From a checkpoint of a small mixture-of-experts model trained on Wikipedia.
Size: width 320, 32.1M parameters.
Experts: 16 experts in each of 9 layers, 224 tanh GELU neurons an expert, 2 picks a token, a sigmoid router.
Training: a variant of Muon for the experts, 284M tokens, 7900 steps.
Below are experts of layer 8 (counted from 0) of a mixture-of-experts language model. Rows are named router (the router's row for the expert), up (a neuron's input weights, with its number), down (a neuron's output weights, with its number) and show model dimensions 64-127. Each number is 128 + 24 x the weight over its row's rms, rounded and kept within 0 to 255. Numbers have three digits each.
After each expert's rows: a language model's description of what the expert responds to. This comes from a sample of Wikipedia text that the model never trained on.

# expert 2
router:125132118124146129099093092110103126136109154133142141155116110102162153100107115133123099113088109135112111107077152103126143125127114131109123153133133136154115109124120087129136113104147116
up0:103093117131156109177152130115128074091166108130101158144128135104095081167111098117138156085119106112121095129126127145142142122151125146133139096088144102110126154174134160120137132113158117
down0:176123121093173145140112103085093132118117138088144089151124125129118131130131150127131155129167105151089120125151112106144139126077094124138110144110129170122144153104111121126151110142132125
up1:062074139151122130100100074125088103164113125163163123133162135136147121085137162129102089110146144133162069148120091164134130143136139169115131118138151101155122123116153118121095095091142139
down1:131124155136142095101095110108113177137137201145110119123138114134124151122137114126105139065148131157131112110154132157120145121124140084136107112167140135098107133122145140161086112141131106
Description: Personal name pieces. Capital-letter starts and inner pieces of personal and place names, e.g. K|ov|ács, Mc|H|ugh, Stev|enage, often in cast or squad lists.

# expert 4
router:098146103175144141111105127123108140118113172115131090120097145130124164073109113137113098142147122114122110124088126131134124119171143127126125090092143143097138172133129131144110114109083101
up0:107129135146069152161111082111214172160157153103139113104126151116136084122078130126141130110129139192144114143102132118133142106142124155145119128134124137090136160084074128122130131111136124
down0:116079093134170148152105135138105112158147128124122127161156104085128170154125136134118119140093103118117159152155081117120163130082119110140108122148138151140124104120164107163105129116136127
up1:116102109099117152145110131110148130162107188109095127130145140119133157095155117099151109120151116130080086130125146167115139132101142102125149126147138132104143135120139139097104139085111117
down1:125149174142118095129123157097145122102105200098172133064123093140164144123141114124135105143143127123114103138128104087156133102169154146149143134147125128146116149152095122146100095155139147
Description: Digits and numbers. Number tokens, especially single digits, in years, scores, times and table cells, like 1|993, 3:40, 18–25, season 1.

# expert 10
router:085097119175136108088104136097124103119144141106131176083102161117174123090109142102132141171122122135109111121122108126153196082152116120139101132063110112110114170170152114126169128116092116
up0:109076116100161121122099154126125125118143104147132148145103101148141136112128096135173108101132157127119156140128113118122143147144120132135148166147116146111147109107134128161139131139072131
down0:110142158192091117119152136142103106164120138102098102123126110145124126170120099096146116160110096112121095136107117109143117121137151140156118107074134108149121121189139124109112136119126123
up1:115099142140074077114126135146119145137093144143106099106144096143140161160169139107117154172139098150140144116082117128118114144100138083117099130097083139144137131098124124127165142125181121
down1:139128079164149118148144083161104111106175070125136145154137136134156119145111075125096152108136131155106123202126150113089154134158075124123138129107141120102081067086159106084148125088116112
Description: Noun endings, common nouns. Suffixes closing nouns (-ations, -ers, -ians) and common nouns after the, such as film, team, company, television.

# expert 7
router:148071092127157127117111117056113173168150163121130138123119130083165152070123135127090105124124089144155140121093103115146106098132118123131143172134137165102110168130177129125118139093151168
up0:107145108102185147167091082063160135101147159099148136167117129171132160137081171141101139101139102107100094147145106106103177101116133145091085133119145178093085104141134109131158108130138152
down0:095132101118148131188124109088111089132115162108124156118109138128155112147120116177099140108137129158121122097129090121087158119119149106141096140110166153116137104138145119134102135153126162
up1:135116143098106105106145178124116127154150199114132161104140113091135100136126153160140111112143092143099119124148098164153120100150155088083132137132097092155135090153151103094140110096087146
down1:149124147093127152120120155175131096117138176134156126119140119141159083128152104138169124143137168123116142101123156162171162135096138116139107194145128126119111150072150089119102117101120138
Description: Clause boundaries, prepositions. Sentence-ending periods, clause commas and prepositions like by, with, for, after, at phrase or sentence boundaries in prose.

# expert 1
router:110079106131150105136122139148111101107135133142142129141141138176126120138109144115100064098121140109111164102130114113093147122134105124124095164097131134143149136094120088135123101149154103
up0:136114140138131115067162145121114151143100104120181112173125097155142140109128130146121086173150152105121152133159137172157108092136130120101150132106105134148156113192102124107148103128076102
down0:111108129175099142180094108145114082113145163100116105114147181123115102093148147150125147135141158133077134088140126114131134146081152107105155146156093149119174165129126112138145153101118117
up1:080142078108128180147094126148139111100151093123094148145091123104142089184135126152098158107121114124116123132113163140139116118142141152152137125110106149112102082123146136173104104094100138
down1:134133119131144169101113125126119135153138111128138172115120155124106115148106166121147144111145130102146123112111118090119130150131122102147147122110163119143161120146155125090102145100169108
Description: Numeric separators, dates. Separators and short words between numbers in tables, stats and coordinates, such as pipes, dashes, ×, ″N, "in", "to", month names.

# expert 12
router:114129130129109162153106113114154128151160143122157138175096117140125145151146159131124098115094092141158076090134124099154159126128104110134122191089127120134107138151111104163100079098120119
up0:148101124140149133141086101112106151133102153131145104119112129156146149139121073129118133134103113127139141088124132136180126143188089082088127147106101122183115119122100137154167115146131164
down0:132135117138145123137076096138090145115114143109126149160125118094145098133133162130117114095078094120101149118150158084128117168114153080186099150130175159097136125142189138166161140129135121
up1:087097146064123124142116119098132090133134179131094087147107123174117127168118139163069120125101117142152151119110146093115147126122096134113151114082087151139129085116080100136112164149149122
down1:150150136115142153128142094141122122166154122091116113100099170140124139114146150099144122148100159124113125118173120165107098166111105116140168122079070143118102155120095128063076139112151123
Description: Table cells, degree words. Table column and infobox tokens like | L, - Date, Party, plus degree words most, very, so, less.

# expert 5
router:140096163147127146100149067118125136167131150127116116114085169088134113075114131160115117134128155132150129123152161106093181139130114148101131117137122114113105183100111106141101118115113119
up0:103093150100173169177137119115150124142140150119141125136135133163142114138136107121150129115115094135119147186121112120166199137139149090098117138118139133110155113102111126142128149182162152
down0:144092116143116136093122102120098099137151153095101121154154144115127155134139141135187110133076127124109137110107113101097123137143151099122118116122123140145136093106140108117150118100150102
up1:142112135117158147094168201117116170165152099161127092133114131104131082146125133138130164190117109104154076113133137115104098118101126132117153164118119119125117144171106097148157107120116135
down1:146140123127164172143167119153135091162108122120140097109106100131140165168154127133088119142131164111076081112108175075128145149116129122086132101136135102105098120128126127121117121122119133
Description: Auxiliaries and word starts. Auxiliary verbs like was, is, has, were, not, and opening fragments of longer words such as un, exper, cons, impro.

# expert 11
router:138122106120122120107129113087129152107119119117165129111141125151123128092095123097117093137117112168148128148096153132105143139164107140121132166075082138072154143111155083170092128140094098
up0:117096146133146140145116067121086145099085123161133192152084154160119115156087127100162119099125130134138104131117117171112096119150141151144128137119167072155168180136124099125138106146148139
down0:114091159169129134112131159133169101124131121100132132079118105128127110123141109075135122145194148123129168072170122105123136121136113132085135158138158144137119169138143123124143150131136084
up1:107146106080123105150082120145142124110114140118157136153091098166133151137113144088123122134139131121130104159155093107137161097125128101163170115113098108158113154146086133098145125141139152
down1:162095115129144156208139121109135148110114112144120146158128126162096101115088133159127146109090141071160129116157130131146143098151118112145124175138101121113107129112143119129136106113186097
Description: Line breaks. Line breaks ending table rows and list items, plus some mid-word fragments like ig, ab, reb, pre.

# expert 3
router:121090142162167151145136116109121119113135187120127147140082129104117117083095130093135120157134104126092106142138111113144131140133124106129096128152136177140128136131117126138113145148161094
up0:116094110159150125075171124133086137126073116146101140131135139120148142128115119127135096120093143099088075153138087108104148154128184143116146104152150109090138092150139116122151158101123110
down0:138135143142101144139132108118112084133178135117124134118136153126118110125104166119094089123089103091123140095074165126121139136114153128122144158124119111096144064086081115142199119118107113
up1:140137153132153127118109138169136107160062106153120157148115084181130137094140125118127140097120134108091113090125170168141115101157098126114143108129134167116082126155145116129143128169135086
down1:111128102127100123106095188112147128128140145156190120072146129108123141134128155120141122137119125122101083114131081173094140140109131115123127132145130120119156130154155130087134086174153104
Description: Entry-closing punctuation. Punctuation closing entries in taxonomy lists, infoboxes and tables: commas before author years, closing parentheses after ages, final pipes, colons.

# expert 9
router:118100139177169152122117143117142116154139138124181139124106135098129159128082119114116123150154107074133132145092135153133164054126094147128093097126086168162112150144144073167139091105138070
up0:130148126160124129120170121108116120150122144140105144095122134081156163177105170154092085157092098101169156088124147153112171126108146159189115120135126119111096129130160138121144120077116116
down0:140116217156128128117142132132075135123145140090121096156150136108078117107083110156141086121150093124112136129171144131098105153155117098089141102112137108129143129093137175085134158153118139
up1:152132105121128112123126147148169108126155166143157136136123110144101153143112067113117098130155131108165132120112125104166117101113143133158091123127113137148171120088162102171144134146085163
down1:106112132109169124100107079126147136135097085148127151116135123128130145096092137084091104104136106136111119097097157137140134132106086155144159157121169150120109130122073087157111101111119088
Description: Adjective suffixes, nationalities. Nationality adjectives (British, German, Indian) and adjective-forming word endings like -ical, -ible, -ian, -ic, often in technical infobox fields.

# expert 0
router:110102119141138159138110120144117125147125113166123142144112117091164140137156170120119132144132090131130117124130076148096134136142123155108116157126142129124150139103124080124180170130167117
up0:116119105069106122176142135136137136136139086098134126160082159154127067129082119127152126102116157167106165115109174137153122113097118120135165123135100132130122089101162137136167103115153131
down0:114142124121092124157122113104140161163158156108140106109137135102118137131143099118125104120099127122142160136130117123105099149161090154112112129147116164138064149147154107136080109133125116
up1:135180140092115118136178143122112127072155131118127101137108142090151194127136149131088171148126082100158108109150148126095115119101100096086214123115135101109156108154096167121138124126121116
down1:119118130127133156135111119133125188155146125089126169144111171089121084108182155139103148129140113134098150138113116093110121119116128141085148131122160102110143161179126111158144129143131109
Description: Function words, verb links. Conjunctions and prepositions like and, to, in, at, plus narrative verbs (made, began, would) after a subject in biographies.

# expert 15
router:100116134167143131072140140090097155154100122195121162129136133106114122140118155120105154114167120106090096128131102147145130092159149088124110148089116173099125130168124117150169137114137097
up0:087123128138121134117117148144130153152142086153168136111170097153111135172127131089101126103125144179074068163176103089134128144146129152112142094147151120109144105118151142146151108111125157
down0:092103135106150146124112139108115129104117115110109132117104153118106137128172154133161125083158135140169099103128163136139156122132108104143103144135143140103152108162098082123137172177115136
up1:145165134148099104105116143123130131084067138124165115087133115117151104154147138112084163136156127123127162116121130134177158120129106114097160117139117116127112118157124105126173114124111101
down1:148136120140165146122108130131073082142134160165078150176105139121142177079116122142087142103121129136111107117108134144126169087108134098120143119147122116119154144110126113093143132130146139
Description: Personal and place names. Given names and surname or place-name pieces, such as John, William, Jon-athan, -ville, -ford, -ington, in lists and prose.

# expert 6
router:137131125140153129106172149116109110160135171121110117104089129140117158123109141125123105122118111161130123078096154149156128124130094095163103118133139150124126102123184089159109137106098119
up0:138096091072162118159063148120117143144116112094084151116101183158187093136115171135158092157086149109093128107117135121146167178152106118137116160130121191114133119090115124169095107110103120
down0:131139074126116111125151174128118155119102152117121150158112130140149136136116122078099105141119102137133126125122148039125111084115122146107129134146093151090106093124128163125125121112135109
up1:117095112115153126138132125101140102125113131146095120084067130115094084174137148185128144090104144122106126117083152151138088150129115117170113127156167084164106152131156098138146090143136147
down1:146114109104114148161104134122143119119127150124138130128099126182146148099147134123138087128134133102158173098124168125153117115168176136106156126125137131082095134135138153127129120140140128
Description: Word-initial letter pieces. Single lowercase or capital first letters of words and names after the or a table bar, e.g. G|ala, g|overnance, F|ulton.

# expert 14
router:112124109182155134134123101117146151114131126132161170117073149121166151106114131140128118149087101141113099116101124163107127094116117135141057130171130149108122164132113140117140120128143149
up0:127137132142141147125098118152179126157157124117106119163142104163140136127110100125143110137152144113123118132114124129132137082102134158086127111114085131118118112149113103116108120142119157
down0:118159147126112145091105140134115134110132135098091141128134145168076135149129132108139112092139131138146157076173175166134130137107168100098138132178098082133110086122114156125140119104139187
up1:152128111122150140173106131148100152095128124177125119138099104111176145160112107125151124087144105094132097122139132145118120084154150122134114143108128121117137150129129083142145161108135120
down1:121129145121132099111143144129146143119079101121145165142109138134104098125159138139119167164102140124179145125130118142118112118159148147137144078160151141139110124131117154094162142122142140
Description: Sentence starts, math text. Capital R, W and other sentence-initial letters, especially next to LaTeX formulas, and lowercase r-starts like r|hythm, r|amjets.

# expert 8
router:153100135156141116112109140064133150145126109152131109155114097072141128131128105147096094105119151137138110099120139168154140109156093113142091153125087156143135130110133097153141107154119092
up0:145121151135094091140176147110176165141135114116147101154117134134152137156116137131106126163117146117118119127125137137174112161084105123122173095109106132140161155139144123116145139074175132
down0:143136108114144105161129109122150129109136116109113083126146112117114117131073136138120135159154143123118150137125154142108128109102151146124156104160103125097101109104117106154172115133157121
up1:120101126180104164139084103130141114100147168142181152142127147138107114121146111124095135120141157146169150131090149142124132101141105139122149101113157161092130114172114150178110129163185079
down1:133148117100134101127131145133121142112132179087129150088128087123117104145124129117116117170156130155089154163180148118136106152141112129170116083136089132107136131141127133099151169156148094
Description: Place and acronym pieces. Middle pieces of place names, nationalities and acronyms, plus New York and USA, e.g. E|ston|ia, Tr|in|idad, SP|LA.

# expert 13
router:137096134100109144109091170117116153119142145144188143126125161083143159094093129165079136143117094118160109137083121120122190101138103132117138134131133120138121117133141089149150120109173093
up0:144101131113112129133143148180118123093118119134144062134134140140145131148133129099136138148090095103094158143127153156129120121160131116137155123121138120133140157161089073143126081167181114
down0:122112160137112118072105130146163102108121144110151107137154080131132130131151107094148157120136127117112140109145116113193145102138126109110118121134125082145166096185125149128149104130116147
up1:114135099126171141150147170088131131138141150149134139121145142167125121099132101154114105139130113082111172112120080151121162137113139150130095115129135095131118152143174114091129155169116154
down1:120149152141129112106118091078154084104087085126103133142120115117128095135146119121187138133129167161145112105114104123107158111129155115175129078157142110139152140149136150155088117133147097
Description: Determiners and -ing. Possessives and determiners (his, their, its, the, new, first) and -ing/-ed verb endings inside narrative prose.